Experts of a small language model.
Experts: 24 experts in each of 9 layers, 112 SwiGLU neurons an expert, 2 picks a token, 12 empty slots to pick.
Training: a variant of Adam for the experts, 4785 steps.
Below are experts of layer 3 (counted from 0) of a mixture-of-experts language model. Rows are named router (the router's row for the expert), gate (a neuron's input weights, with its number), up (a neuron's input weights, with its number), down (a neuron's output weights, with its number) and show model dimensions 128-255. Each number is 128 + 24 x the weight over its row's rms, rounded and kept within 0 to 255. Numbers have three digits each.
After each expert's rows: a language model's description of what the expert responds to; "gets" lists some tokens that make up at least twice as much of what it gets as of all text. This comes from a sample of Wikipedia text that the model never trained on. Tokens count by the router's weight.

# expert 2
router:103166141128171154140116099120119141110144143084102151148111111097164100150130125111106151145102176164083096099158151161104149157102108092096139140158103154094109130119162150106144141106082146151097149106132178161117091127091174100139147117149092144106168114131137137104168105140145114118153131134166154138174162136130150100137114115160109118119120143166111089089118122093124151108101
gate0:104112146126141142122117080148126185126141096121105080155117166157094105141136110094114129108116170164119119156161148126087165168158156152126132114140079096147196131146144141142122108142129136127087116109113094121095122106164141124144138098141096155157143152140157126106180107119116093145126145146095096123107119079131138110095113146103143131154119191068105124102137113093135131142132
up0:134083129153107128108148098139122160146121123151104063126143154163094169135101131096108148104137164143127128137126100135112121178142140106179104125135109101171176115123123122136108097146158146094087119137100116105147135125140143118168121090145121100129145135115128116148123136125120051136110161144117101127128107110114117106103139160086146120119147168099110150094134108149147133153138
down0:139102101120159099134136115098128144115109102150143150117118155163151134105086133142122100138131141108150176115134116169161104114153043092105112148154147157103088131152139104092131106132139107133130125104086099110089115149131121107099139139148101109137084119112107100104111151122136109137151104135135137130130130126127164164124126159155124133119105115116155123098082146120104126158166
gate1:126134093136106187108127177139135085110119125093117127148134083134106177114129138146129137146116156167164077157119101116158082132133113104139122152152133147113126102161085097146133135112150137133111134128135155145141121142123122124136113133126116131138150134085141123105158104107191114142124141089107126140100106124112147135131110133178112143119134157115126104154129151087131142096112
up1:191126130153128122122109075161130144163119123123122147144151114087134173133157131126110125110075116109090102158099085085099126132147159176117125144129146155115131116114113110117122120173128163109124153119124143111182086161103145161145107105132124130139150145112107110102134139118153131105135128125130122123079149092120140136110139124164119142144141142122114158093119105172135148144115
down1:126119101153104159127093167120145108090153145113097129122127148154109129137147116134154106099158142091119103127138124129149169121117110106122104121127086132165148128135116154130113121138117118130151131097122061124099108129123107135108125148140125143173137141144096103114109163151093101140171175070142136130136107155134145167164126098148137130103103144134123110133127094116119136116161
gate2:119098122108141095156122103123116174114122116130087121094119141091145145128175143095170090164133138117127122044115135145152131159128138107153120138143119140124121113108180141143124152103175178155147156094118173145132130116139155114118147126118132143089148121188159204117108133135150112139134127090137131129111126136139123092155125112141104103109108180140126149081141121033134182127101
up2:139157156162115149138108125134124104148130136103158148141140178129111082154121131179055144087130084168130139185142149139098156123136126146075131133147107145101160120120122145101133094187081076075089140149128090125134103115117110174131116147127081106149113168098136081118158101139129155129158142192131116158140141145129104108128143122104123120138126104152133068167117125158120096116121
down2:084128127118129184125117144224082149125134143137127120141121111119114133126102096116058119124143149189133156119132179134142127152138145140126160104141125138142121147136144163134158139155098138147102122142170134154109068093144128121131128096133157121103164111143116131090154144123105163154158085126110123107099097129124100110124145047130151114133138136143133096090144115107114105151107
gate3:116118143139117132119134093119098133108142168118131107135108131131118139162137106121157121134114075128113101127143147109089135151112121118152096122140135130117128115123095141133126136119153141146139141141118116114124090121149181175111081147104113142141147113164146170066146124118142153124087127137109125131124147134117132135131108109102146122138113073063123141112131100142142103150077
up3:107169153106152134151123177145132151128132080139103107113107127115113106131148116105098148110123164128148142122114141161145152083167167147129147139125150131129113134131174141082119128080123123111122146144152113118100143125084061047126154127162138139134101132124128137171101141136105116121165123136172162125104120141113118126160147117123099128117119184214163108119131136098118135128145
down3:158115153111117145118131165126114125120069122121131101121132164113139111120097167116060090136144155138109127117103138100127131120133124133121122128183128122125166154180094085169122102150137151163129143116139135110154131107159125131118089144125104158115144137129109144135115145140110088160149153163131104101125095133157130081115140155153149087084112131140156139109162093146117113150118
What it handles: Commas and periods. Commas and periods ending names or clauses, especially before dates in species authorities, lists of people, initials, and abbreviations like U.S.
gets: ",", ".", " and", " &", "),", ")."

# expert 18
router:131138133122118148136114110117104142120140103079103133171111103099148126129136113117125144151134153144108107113139150129096146126125132123094135157141107140069088141117139139095167123078102148135088154096139180144101095119118161101121131135134096128131150109169137143090163112128150122086158130134164152140178142147109138083133104106154135117112106158148115113109113097098094137098116
gate0:131155144153134138150097153130120142142127150087109103160117072103170167112095133141124099122161138115122163138133163083127114088129115085086148138141104140139119089097146082149116116169159148146169094108140153124127115170093142124144135145133098140183130148135136180124156148107182106085151082105134139127122141101136179109091140119129151111131077095117099137137117110112090150132150
up0:157139146159108122122119189161144128159113150108132098165133099136173175115092145154133068115144117099118148151120144105138094112149150117114148130113147090104136114104118076138137093125157111166118085064075163112114135154174129174115111157152139131176100146123085133135141159117136127139111125079124107111136114102118170112082145127107159120125098114107130169133152159135070132120162
down0:167111142103144124128100139143183146122129140113196109136122133121147132098100117106140092113141117121141111148136145146148128072131146118131150110153101115129153124148101089119123125124131129146115131086097165131131166114150134151113112136146140122137125123157130136151167126091162093117104168088171139099137132122118162109118132102113127144199081143111130113130140150141114117086131
gate1:157140148132120075127124158136130112132126112101134121139125137114131114121094113155159092104116122128136067138148169137124134123110125158118176143128150136113106080118122121090147100132142147113154090147114116152115123137171110117129129125140178140113166119134095103120140134114099113139130133128133092138113140177127125133128129152149167166144111146166101136142135109122121090130108
up1:157131145141129116098104111084104134109096130089124113083135104112142130169114130134107075103124157136119138119106152081094086144124181146126138093164124126120128133118102125120119128124148138113139114120124173147189131138130131125100109129096138098138146155087137141131112148087124159152177147155155123090140141138086190147105156162120155094189119103143142113119129133112068091146082
down1:145165127165099156143147148096097117121093143130152107083108127091156110144176099145138141123114106110120146138151159112103136170129117126137131126094121136106141134116124150112162118210148074127117149106116149141149129104170086122140129134143162127117126124132127142135106133141133166154127098162122179142141213133143102139142096107081173152101117113084155126188076162120099147140146
gate2:154118175172123143141138150111092093159198145117112122142156124124126124105124151103166098129143164100118103127119157097147143082111115107115134156129090149101110103150129133106134116117097123141133157160123123164117121146138164099098088135116121127097110120167143117123144136160110139143107118142163120062177143084115188133133134104158145160117135140128133128151109171126066116135115
up2:091154131112163108100104109129148138111103137127126154112102101122148149141136149140109157128091090159139166147127132149106081190113160140136138114097137166144150120091114115159162107133136147146114050124115114101099103107143131152155157104175094144162121139105117132112114141079135121080134151119073135165081129142099082107149156152069116119146127084126132154071152084147165132133111
down2:122124114134100153146137109087093150088136086143158130165119122106071136109137112117117086137128152176111136100077071116088142137128141142101131108166095158146143143181135144124148106140131153172089144098161183130137130162135145094161163121155120149114139116144097104148158150113165076118124101119140124124124120154108122156135143150143143155109130137132105112097110096140082144124107
gate3:148161066133116141130130147132122170123127073142160113164100147088136133124126128169112133081120113137109084098153159126123153143157094144088116140148095144126142120127138123108133118150120097092129130107141119145098122132114158145096111117149106127122130111143165087134119094103132097130124135124109102122114121106153128102143110130107115120128146092114132163169128151164131130112150
up3:102083179111133113112084087099103138129137141110099123109111136202144151133116128075121147172122126113126110152115102134134141105117127118152144157091140166128088151150137163201105108114127195145094160121139120122154131139129137143164147153148155155149102185131123149139129143184096137090119115131142151124111099147121124112120115127093120118129106177143111117152107136109155139128084
down3:121099131163136141138186190123115123143115158135124110166092144152138125165113120145125077148190145161140099125136157102140131152113126104150126138152135095090153119125139122123122119142105107141149119085152092148096124157119132122155088116100141145139140134119118130131116103123141095158161158130163152103154152155157138114130131129124096121111110133120120148135121141114149126092143
What it handles: Title and name pieces. Tokens inside proper names and titles of works, places or songs, such as hyphens in Port-au-Prince, The, of, Sox, YouTube.
gets: "'s", " of", " The", "|", "The", "b"

# expert 20
router:117121144074165148152114115110078145108139125097109154099102118130150105156137109078089151152119127164113118094176150159118158165109096110126141164135151145129091155117172158175121182100106142162137158120160138128141102093101141126129118125135080158116146111146164124124142102120145120100146131148155148164123140159175128116151105126146090094141130133150129104099110093130128136097072
gate0:159121096158114130146112132126109123119093106137126131155157097145149124153105137129175093148142140145091143165122123099194130100122117074124083094114138088122105105171125166151133121122152122121116127138157158109140107134127121145127132131099116140115166166118142163141134112137106152156168172151122167101135116124127134182121127161164139101137113093118125111121155111099138156139101
up0:143120131078133160146145111127136115120155120153151129161114138140141183116156102145081181158145131068143146096128147116086145106129103101154164140124082132123120151134124163113149159132126120113094141144142113127139116152125148125156113105118188122059135115110127112094171086125167101129117141130126138118139093150109103096143090121143095144076126138096131132127087141143102183116133
down0:132095087090137172143176151150102160128088128175151127134158134124069139099083114117099118158134129144124161114113127124120109121168157132117117133160167132131131140133173076166076142125131120136135084145099109119127169107140151162132117128104097104120093108144099104165151113082122136109123113126105128164108116111148108123114110159091186071114098145144150142145110142133145128169141
gate1:170110138138108131128107099101106121130140147153152113121088125155149154128098176122149154162061169122136100100114129099094132065095120118114114163112103144128120104183121134145127181165135127128092120068118101134178128169185116161112112118118106147122122133162137147134138097106115131168117079154136127125155127124150139126135141122131191126094138131125143143098095137152134116120134
up1:144090163137112153161099078134098136122145164108122128124130097139159160114118148092124140169064160129152100099118155118102092084158122124130128107109128110098097135188150175146099165128169110129079115114091112125116144129172136089092129132078136140157135119160125165118134132111134115146117131123144169133120120089126131152143127107126197142098130123134142110107153096163109129091130
down1:140133122136122086180091124147131127136085104140112130099149134147136117153133160144104117142135113141112136130144080129153129144100091124114132155169085158129130108129107081141117107125171149118108100132115128115165145144164150148140168135147167100145156132148091134130083091136114098107181136108130114129163103124144081121123105120126104115101144137156135087126121148150113113105138
gate2:091131117117110109089190161156157061112138098114123145156112118124104129161109135144105136103131148161121141160117155108148160169123113128166129089124165154158132129110152133160091117129115072127167093139125119128159153120132165127110119168109109110144181147137165122117098111104126146145094143159136090083141123141122139129099128156107162103169182141154129166121150165111136174120114
up2:105169086168107127116158162126083115179063130101109121163118171184143087137139123126146132146119143173102106137142126126158153150102142137107140115104125147140160101172130138069127133076166117099135125114124131136114099128165131129112174139089116117139152124138126135150114125105128142174121146157156169141123164100139086188137161140110155164123139116150145144167152118102081146119130
down2:163124144128139130156119097125135123112105076156136121114110114118128114133131098181120106145138121109135144151166147134135133147100107128079129117116134096157111113174152132129102135155131138107107111098118113143170125151131105163115104122087114127127114105083168123125097150117172127194166143156123158136127110107138108108146104144104156142143119110104114144138158115118111133149132
gate3:123131129119153153156118134108140149115076150101105079148092130135100130125135139134109145081128137133104089154119098121103130129119133118153166105131121133167141125160157144113101158106103118118152149133124140109127155098085110129127133136112119159122153122161129071129111160166155169111181157128113148138119106164155160123127148143105115081175117074168146122120152137099151105165126
up3:124130151143141126116110092141120142109139103172114144127116137118148133095145131115136118162119121115179142144146134130130127133117157145123111127125140176122116131130056091128126103160169158144081117136148121154158124160152112097126143136117091132105132093142148157069138137124142085084104102133122103121128143156084132114149109112133161156094143166132130100135100101109120175145143
down3:096108119067119178147108118147121141103121144144105157114155110125113124172120106110131137156106121181132168149104154161152107140134130141130106099117142137116101074178144109093128159181115129166108138149170152111119091155099137126110159107114122106152120145142155096109118119123161104136144083152091141139136086114147080142131135080123151090122163122108203086202140144145131143124110
What it handles: Pronouns and clause connectors. Relative and subordinating words and pronouns starting clauses, such as that, which, where, these, However, although, he, had.
gets: " that", "s", " he", " which", " time", " it"

# expert 21
router:110139133089148157110127111100102169125172127114093137136086118107175083126136096085123166143108124122096114079165138134113176118107097102114138147124126150121091145143150174141131158114114137163097151106157125145110118108090143107133123121139091127100165105139131142137140121125136124094152117138156142133142170147145143087161120124154114089142111136162109121099113099114125134096115
gate0:106155091150160155126161120132133104107140128110153163170066074136111102125110092139139150138144149115078109129101160089127115122095097079090103120140078113122108093150114123118127103114159137160164174120107171142125132160140134129136099157141087108126128173115100104135101148108160080148112142124150128112126093147118134131121130143159111130137107118108148154102114166062105165180156
up0:152159137094125126152129116111151194162110113130105185120130123150139119125160169136157115115101116124180131162113147144133111120143102179118132148117128163149129129135155097096118087163092109152145189128133152151133126128089106126120100127087165167103074137136116138134141128121136131127136110130122052110110109137137100111130115119155177111111140143106151136158098134117131142095155
down0:142129148170133130139197150170066107159142133127138111154076139147118119121133086144140108120152131111123079121127117153147132137139125118195135115138136179139130111121077124185146114136112139126121106151123097115150172120138134122118115126164133110139104066158098115187107135156134158087112116130167190087147175165112099122110125160138121102166159141127116118096146148154135130122127
gate1:128120142118154171114176082164165175129168143123134110175114121124115118081093116119150116143128093091116130109093113144127107144134140169118114128118145147146125136134092105138129119123116141119113139112077146160117168135113121143158158114109099129122100065110154122126087106117107135106160145107129167119115092163121114136107136152098120112110071091136072150125139158169140136179163
up1:092118166104169159129137079115145167090125128136094143161132124116171115110127156135139140132115093136113145137109101200056155132166114086097141128128159160142107146123160139163119149123126161138129111123120126164157132113075121108126154125121114142072124094171108153126134107145129133074116103126104131141125106113106100104124112123114133092122094128161144115106118131124117124134099
down1:147096088111109103129099138177097102141140154116121116135137130146110142132139141142130110102132178106111145134122120108115126079127114113188103114111124119088109105101137089153180087118124155159135122176149122093095102143141103166097115124124134114135133131152110122114156129108163153119092131131143124121142157127114155142123141156123164124117154147079130105111138113116095144120162
gate2:088108127165104184106136117139112124167147164133143115144110073163087161127082072063121131118140130140101102154150110090097131103118101123168144108127206146119070123168104121155130139129139098148097125086102131136143127152161169147144095172107113122118160118130125163140110131150124118103119129110125141112126176151096115091112141141099123109127105119131122129119138150112133144172137
up2:112115136151102096112138168186168102122136119133131134118134160177143120125121166168124137147108108128153104150138135112120086118132144160117144132131083113122141093139109092130133120099136153064147133159138173109123124116108124157127146140177136130125122122136117101113156111115162115141134112137136110102133089124161127173114093102146141124141133098126148138175138107154105146086119
down2:114147143163129156112169163115123153111112129121109118129110137125079129151139150137112101156077118144134126108086136106116182140157096113108134142154151109158101152106072134129084151134137074155113136078096146133138095125107118114130089126127129123108122099170101150166071175117102093135104122139118110086134175139129166159146156127104115140116068138152111111088132175095153130105132
gate3:138145104125121134160118126126102151092108161139123150137128145081128101150136110151117091089162083105115119129113055130065181113130068130157116131110136132108127108131114100106101090162158129124119126111130116159139133079198128146124100183171133137141094149134105125147109130098160128124152145127123124112161150172165136144120156125138164159158125161134163148137109139181121091118154
up3:125118116094149103141103136068108160100103115111095112126168133126155120142108141066148104104116113151110138129105117096103122111154119125133107135112119129122132106120113170138104147153130107082111091139161088153115117161117119115113116108092169140123109163134111126154119133075130149120161119092130066122112150165157108167106143104121159134155166118160131136151118145150150147111109
down3:107102175107128121139098115159118100137133172089143107127144138089142116113131103150077103094137167124112084154187089183139125156155169113160095118148162141096139106096094145126126108103110142104121123170115101060103095080151082174118106130093127138151114146134120125093106150133130158133104073113125141192113098136122114120161121157100174088130090130128118132118126101082130087124137
What it handles: Function words. Conjunctions, auxiliaries and adverbs in running prose, mostly and, plus to, also, but, was, only, which.
gets: " and", " to", " also", " or", " but", " not"

# expert 6
router:107163133136148167117100119126108140103156128087086126156108108094135097142146124139140128110133140134099072114170132176114155126117131081131172147159129159079099140075144141101151133111097164143086139119142161129116102144094168098142136134128101139154153118138150169103155125137155130104177132131160144130171136144137156106155102119128114132122127151168103073086094133064096128110131
gate0:116118152133102136147148139145113123086153183119133137134144083064156168144156099150124143146125155180147100134137150132174164125155099139117118119110132133084149099143091108153151120110148117128107145145126140119114092183139198156123102136132144150095127107129105141087132152172149092151104093148108133144129131164128111133137110110078121146096084156109159142161148115118120142158137
up0:129142129113199108138126125132120163129132135116107157123134125143162072089089143112106158102118130116101170112132120143101150173101148127103156115153124150140130213140133158104114145123097150119121113130163109117088155101128113075138152082111082129118099124159172158178117088104118130086143112121149137109153149095121096114146152133142126102133120121147132102129126116149119134101136
down0:116180112139124129138074176150122076134132119096091146140207141088113128078140149123092136130147148137126150157106158066135123084138129097136100148115130126171110122123123159094172138136155105151124135135123145119095093143126105131102124085183112117107159116147126155132132113162127138171109146115134147149163067123143182102130100108156132137097162143122133151161124144104112117124119
gate1:156114143112112139119132089147116124096143160110128111166140149100088148114120090170141116110143165114105085133133135113115142121155125120162144106157137126151113105172132114106148124131131164121074142186086173175130127157136102178144110128106116090120157146127138150109086087125127157132171150125133138141135102106115092144111159156128135102093148087138138157154158142110091112131117
up1:095115113131105160118143151122134109085139132108114112152090148119129129142128113116171091113167130126133067145111162165120129141105117131123143139120154121154098115146154151098115102115144130116117153178085152108129142143116146121132154148105139092118136110135081086147128123162130167124177140137153138119123127117184110111123133102116164141134166105093138138165138121102127159151120
down1:155144103124127144092176094111127102127140107121113155148134106132151141106147141159142121133141145116116140120156144049117080112138119065124110099107183108143128138121110144104107139143128136099165187121116117113155116142132134152118121121099096155108119140113142158102127133135146142118120095128153096147127090079110128167163127164157091179146114063096124103140135114155138095137120
gate2:121166127115137132114158125124115139118121131097129127176077159135119141156107122081138124138155127181089132127142124157152155126145123143139164161162127130113088122138127117158145112103100159173098141124156152108128138129128112132128195151107129134153115101118145146121097134131148139119177138152180096143106158152140118142150125155125100134096091139140111101108143130132147138123134
up2:122139176158111098114149147170150151157075129114130185074114137103122172102120142141127131080144106085125116137135077141140157134143138100115179153162103183094092127111116125144174124151117129147098134136131117132128145126180161106130127159143112092108133141116151131111128132166125093127165120127143112109138105118147113137142106149127164125131112153145089125162100140104152139143141
down2:157100120112119088155151110133119138118096067134122150103111134142118131100112140168117116144156092098106152171112134121153142132197126142123144120154116156153135161114162101164110140146140152112143148118087133153158166121144171103135150150133130096128147136131120081104118130138115152091165138161155113147111106154142114119131139121098152130116169153122157132133125161125104131106126
gate3:119143132123146134168088137108093165128146122098106128132108112083124113139128097094145138147120158121132096110139142137125186131114104074135161170150121137103107164091130137089184153109100161162130134106146157150098099098129160107122163116141090144085174122160180161130148117134140132133178140174159149146164167137162159135165132143127111122088112153146096094087100112102107128103120
up3:163161134140141103154125132154110154136152112120090072116156161104111149099099142150183146092185135104126137108112090143143156101129162104142135165141128133155165144131110125124157158130102145134107087133114142113099132106143113118133110139096122105160116131139141152131118129149106129129156171123134125133154099158106128153149164144079125140152166156115124079140119116098093114119156
down3:111143132121142129121097113141114136110121101078119122123079096112160121111131116152139163128129114106077105124155136126134171168130147129111194128145133184091127135114160140152130156143109139122110139133158125125107085095125166083174138119125126156096156065125171134115148146143138109090123162134159163168138117129147128111149128127100148078157118149167115114068123131130107141054119
What it handles: Closing quotes, brackets. Closing quotation marks, parentheses and brackets after titles or acronyms, plus table cell pipes and numbers, as in "HYBRID", 19:00).
gets: ")", "\"", " \"", "'", "}", "),"

# expert 22
router:104119147108193111142092101101123173098153120116081123110149119090144100155134126126119121139110137140112104100161124173110143130099123141109122161156144146115115121068142144135193159151105155145095114082155137158084088071094135108160130129136109151150154122146138152098165078137106124083157113159162111140160124148162122113135105119127119103144108163171129096110127123116095130134095
gate0:139114080138140139128121149123119140133157178123164093154125091115111121147122143153129125151140125120120124175138138143162115083162123120121090144109148149117114077144132121103150108153122102115139109121150121112106131140137133151125119158125137124133160138110114197204101092147113131128148098105164142157113115060074119112179131157160134118160160102107103103149131116148139156101094
up0:145153122121115128126139097117106139187104078132156133149150140150147137094137093082171140139162124136106088118129129134105180158128145144117144132079156108134131109175153129115118107116100174088180129160121132096102132100090110124147147049089147113098158114111134145127114132082093119091145140123140151104132121098164100148112128117115144141118168137151150065126149138112132122144156
down0:132134147175133096116133122123111157167107085140095102116139161117123142098180114138130117100150115138082133071116100113129119210115126105128143114138117142138117117128194126118082155092106158130121122119149105158152124135127190131099130123164127158149129116130121146130109170099111123095146112092096144094094143161166149133162110102119111107130156141164127133113128149116146136128129
gate1:133143082121087117130122116079117095116119147118147156089122137172125125154133126098123149145095094122107086136144180155148113088128130133115132111144146092141101138128154141155153148147133110140181146119121138122089109088114111132097104073116148118117117160142091109131164124133102180117110112157141145106099132105130132158127138089140126120117205087125139139139132124132117139099098
up1:166146153112166129126145136149115159112154137152132119141148133112167097141163159191155148156126114153161142088133101136139117160123134151149110168101097160122111130153109118090143116132138116100107140110149106137140140142115126173166146133164101133119088133141133135106105099122116153203142164132130134148149158172094108115145115094158103154113094098123130144159143129146143130166132
down1:159130109116086138157125111086144120120117143123117120126100084146142127154153147132134125154147178150134143133112125141127120109140118139135137130098193094142148140112151140099131128136147111102160142128123157179058068125091156138121140105143115137118157134125121126109157110137113118158136123094121151132162105080095133134133088136152088162121141092083107125166126067117139095124166
gate2:144097153121140112119111100105125110157122149171120137157123158151098146121134149145069125147118099087142120154141106124136119101123109137119115163158178135127123099104115127135122155114154122086185087117124162119149129116092088123161097148108151115107089200118138101160118108143112156118118132159127099116150115096174121154099153131105162167129129153144155110113172134149129095105175
up2:114169077129101106089097151174142131136138123133155114110126137124093124133109091083138112121109103200143096146128135079112150132121117136154169131128149129160130130152120129127130123165125099127108141126113121178117109180139106139120184151167118097186106141134132142195153139148129128135144165107141124164117116100075109160120124124150149115151139131119131151116103138111101092138069
down2:154105165136166126116162136107122161123109162161091106155111104110109128131162146136111149121107123124157161127107111154128125048106123141102144123150144112139107133139096118128086136110144148066095139110131104135092073115122158151111090165099123156086124110119137079113121134114121113100179116086117142111136112145125139135148145171065112088089121124171123152107115118143139092159149
gate3:083124089095145128136123161111110109134119076134077151113139129149106113122144168143123138078159129144135154152169117135081129141126075135166120131134108145141142171121118137136119123166090175144125185163150115161098112071162115187132152163189124109108137166157121136100110097122126116110127107144133124144098108186143146106144119142110059086130115164201121121111134148100127138155154
up3:189121153197102125133085117125109148132166164129147127171139131097135130109147086162129162146058142136119113083117139142150122118123144115135141099100153159125128120111107122096131134094172139144152101085117158116135127145116130065143115093093140163130160107103100153132160141179155126143122118080131112140158142104107123119103135130171181139146134083088090130119134122116142164118119
down3:100136105121149134103126155095087133126118131102131130096148114123103125157110125143112113126135103145124154129123169134110130109109122147097120159158101136135107160157087165124135157121117105149132153127124123145126065129109115140131131135087143127092127179154119123146102123142118093099153095122144139152161130150172084119141141131153067106064141111166141103129113120130129148185120
What it handles: Prepositions after verbs. Prepositions and participles after forms of be in descriptive text, mostly of, also up to, about, released, noted.
gets: " of", " to", " up", " at", " with", " in"

# expert 10
router:139146168131143118148070130105128151097132110095132114150082113104146095131153139162108145128100119113100109124175118119121178124095126120119124154144106162089056157113136148158132144132142140142098159125213125116121108098050143123144146148152105144137133133145176139093174106119149102104130129129139115132132139130157146111121100132143131135100119126151077121066109110131111144105119
gate0:127119134139150148129125145175140090175144130143165083145121154158132164101119177125130116125106126114119123156146094113125149119136129139124130098126105134126146148113085138179116136130112107130117110071123139128128135162090137127132124159120153121108150107143091105148141134127130135137105165110127099121117095153155137128129143145082160159150111145115146128094111155133133124151160
up0:115130097121123140108051156145111136141099140120142117106109113118182159106134152155124145152114133106122128137142139096126194089152162109137132138134111131126107139105111134118127128107124127123134143115162110131101120152070137076127119122090126126076163126128171131108164163142130156160107115155127157086063126137135106156132147075128126161122132119150141111115110109114130081135147
down0:171124132125149154140101140133138100112137098112155149104095151145113128120151162089095137152119133139115129173161149117133125082110090133131176183160124134101140138119157130094120135105108135129118143138127096104155149117139143150113132124138121157136121104165155117144105188131109099107123125107130091157148114130105132113113099179155149119120141160100099135115128103148109167083129
gate1:137112109090069103161153141129168119157125114124150149106140133128091178086106137163158148091140108076155150145091069133175137109169158110129113103129127146109146125109107091144070114180177119161123097174099102148143127157205134086152106141118127144167139110118153108117086141126166155132129151098138125142145111122080144113120115141095152138147117149143113155136131132152127111190117
up1:106144141140101090117158136126125142109136132145133124079144143138114141116097115162154168144104128102114113119117106151147131102136161122160139109132121153117151122121104147120125092171131146123123162138108115110095134168156133137120177130079131140175147155115095185092105115073112143135161107149179138150144117123107167111128107146140135122116136167141105102121134148114112133130145
down1:143147118094141143111114136155121149149134084096117109104111104113131092156117137136081094131123090138142109160149133097144105140152134135147144184143134152138148114105162132131129153113118180108097134143130188120161125182144117153085120165155118101134153114151147127115137135119121062150152107112131141121124151121162097123132133117104132124145105185141155118140173111167163142089082
gate2:113137139117107109131074164114132086111141135110149128104106112107144095123095156151129090121081147104131124129126133116130119117123131153116132159171148149129086140109134102162142079079179110144108138103165122157140105121120159113101123132135107156152145132112140119110161123150127138163084107142097109115144127115104149112076109116124170175145140107135100098088126118100093127147157
up2:119134094112150155129180097143104177131139103144112121143136132150111148133151114079140181110143118146118121104121154148093143145113138073080134104108091095129121132131136191115105189150111133120139138142108134093094134088097141147169133099145129144113135130186114119144117116129106114105153128129148149143122112145172120155146144150139072093110136124154134124127130144154127125112098
down2:100116130171180140137141144148090165143113149134071116126109119122139146153115091138137108122109132126138102134157095134077152112141139158153168131132088176161119131099135125109121130114108126164153135139142144100120000128131139124115095121117142132118171136134127137109128054120148124090132121113152122127164159114117120136114145101106101112120108142171134127126117115109129095153117
gate3:119115149111157081164129129156105130103128164111115078126092104080115108108113164121133145136132093090130100153177094129131105107128155081101129120111137161100039160105133123148138171126090127133175091058171131130144123135147176106109128150170141130110093174115126155140129125147143122089138147098140138139119135159134152160130142161069134130126121139131106111114097123130134120122137
up3:095116132134122132093142096123167126127145108155134179089166141157153122137184095107141095137094160179105107080102115128151118166075111166117127119145124090154169105148127085114131129125126124142111182148107136153107123152111118132127141087097122092107155070132133111134152113121165152152129114181140145110144157140127101098109117108150150135132165140097154147135135137140109123139110
down3:114053146124108144144160111154098132140148171160092148071156122102133124097126102147150125152103149094144188148120121130168107136142144148134091108089159136153095091147097123145135127124124146144117158133165148131127071173129105124123106104119117128104139123098126136125134127139143129131117085100079107143125146135108113139148138121110075119126113081100154136163146108129108116132127
What it handles: Clause and paragraph endings. Paragraph-ending periods and closing parentheses, plus adverbs and function words mid-sentence such as later, respectively, gradually, among, itself.
gets: ".\n\n", " \"", " a", "|", " it", ").\n\n"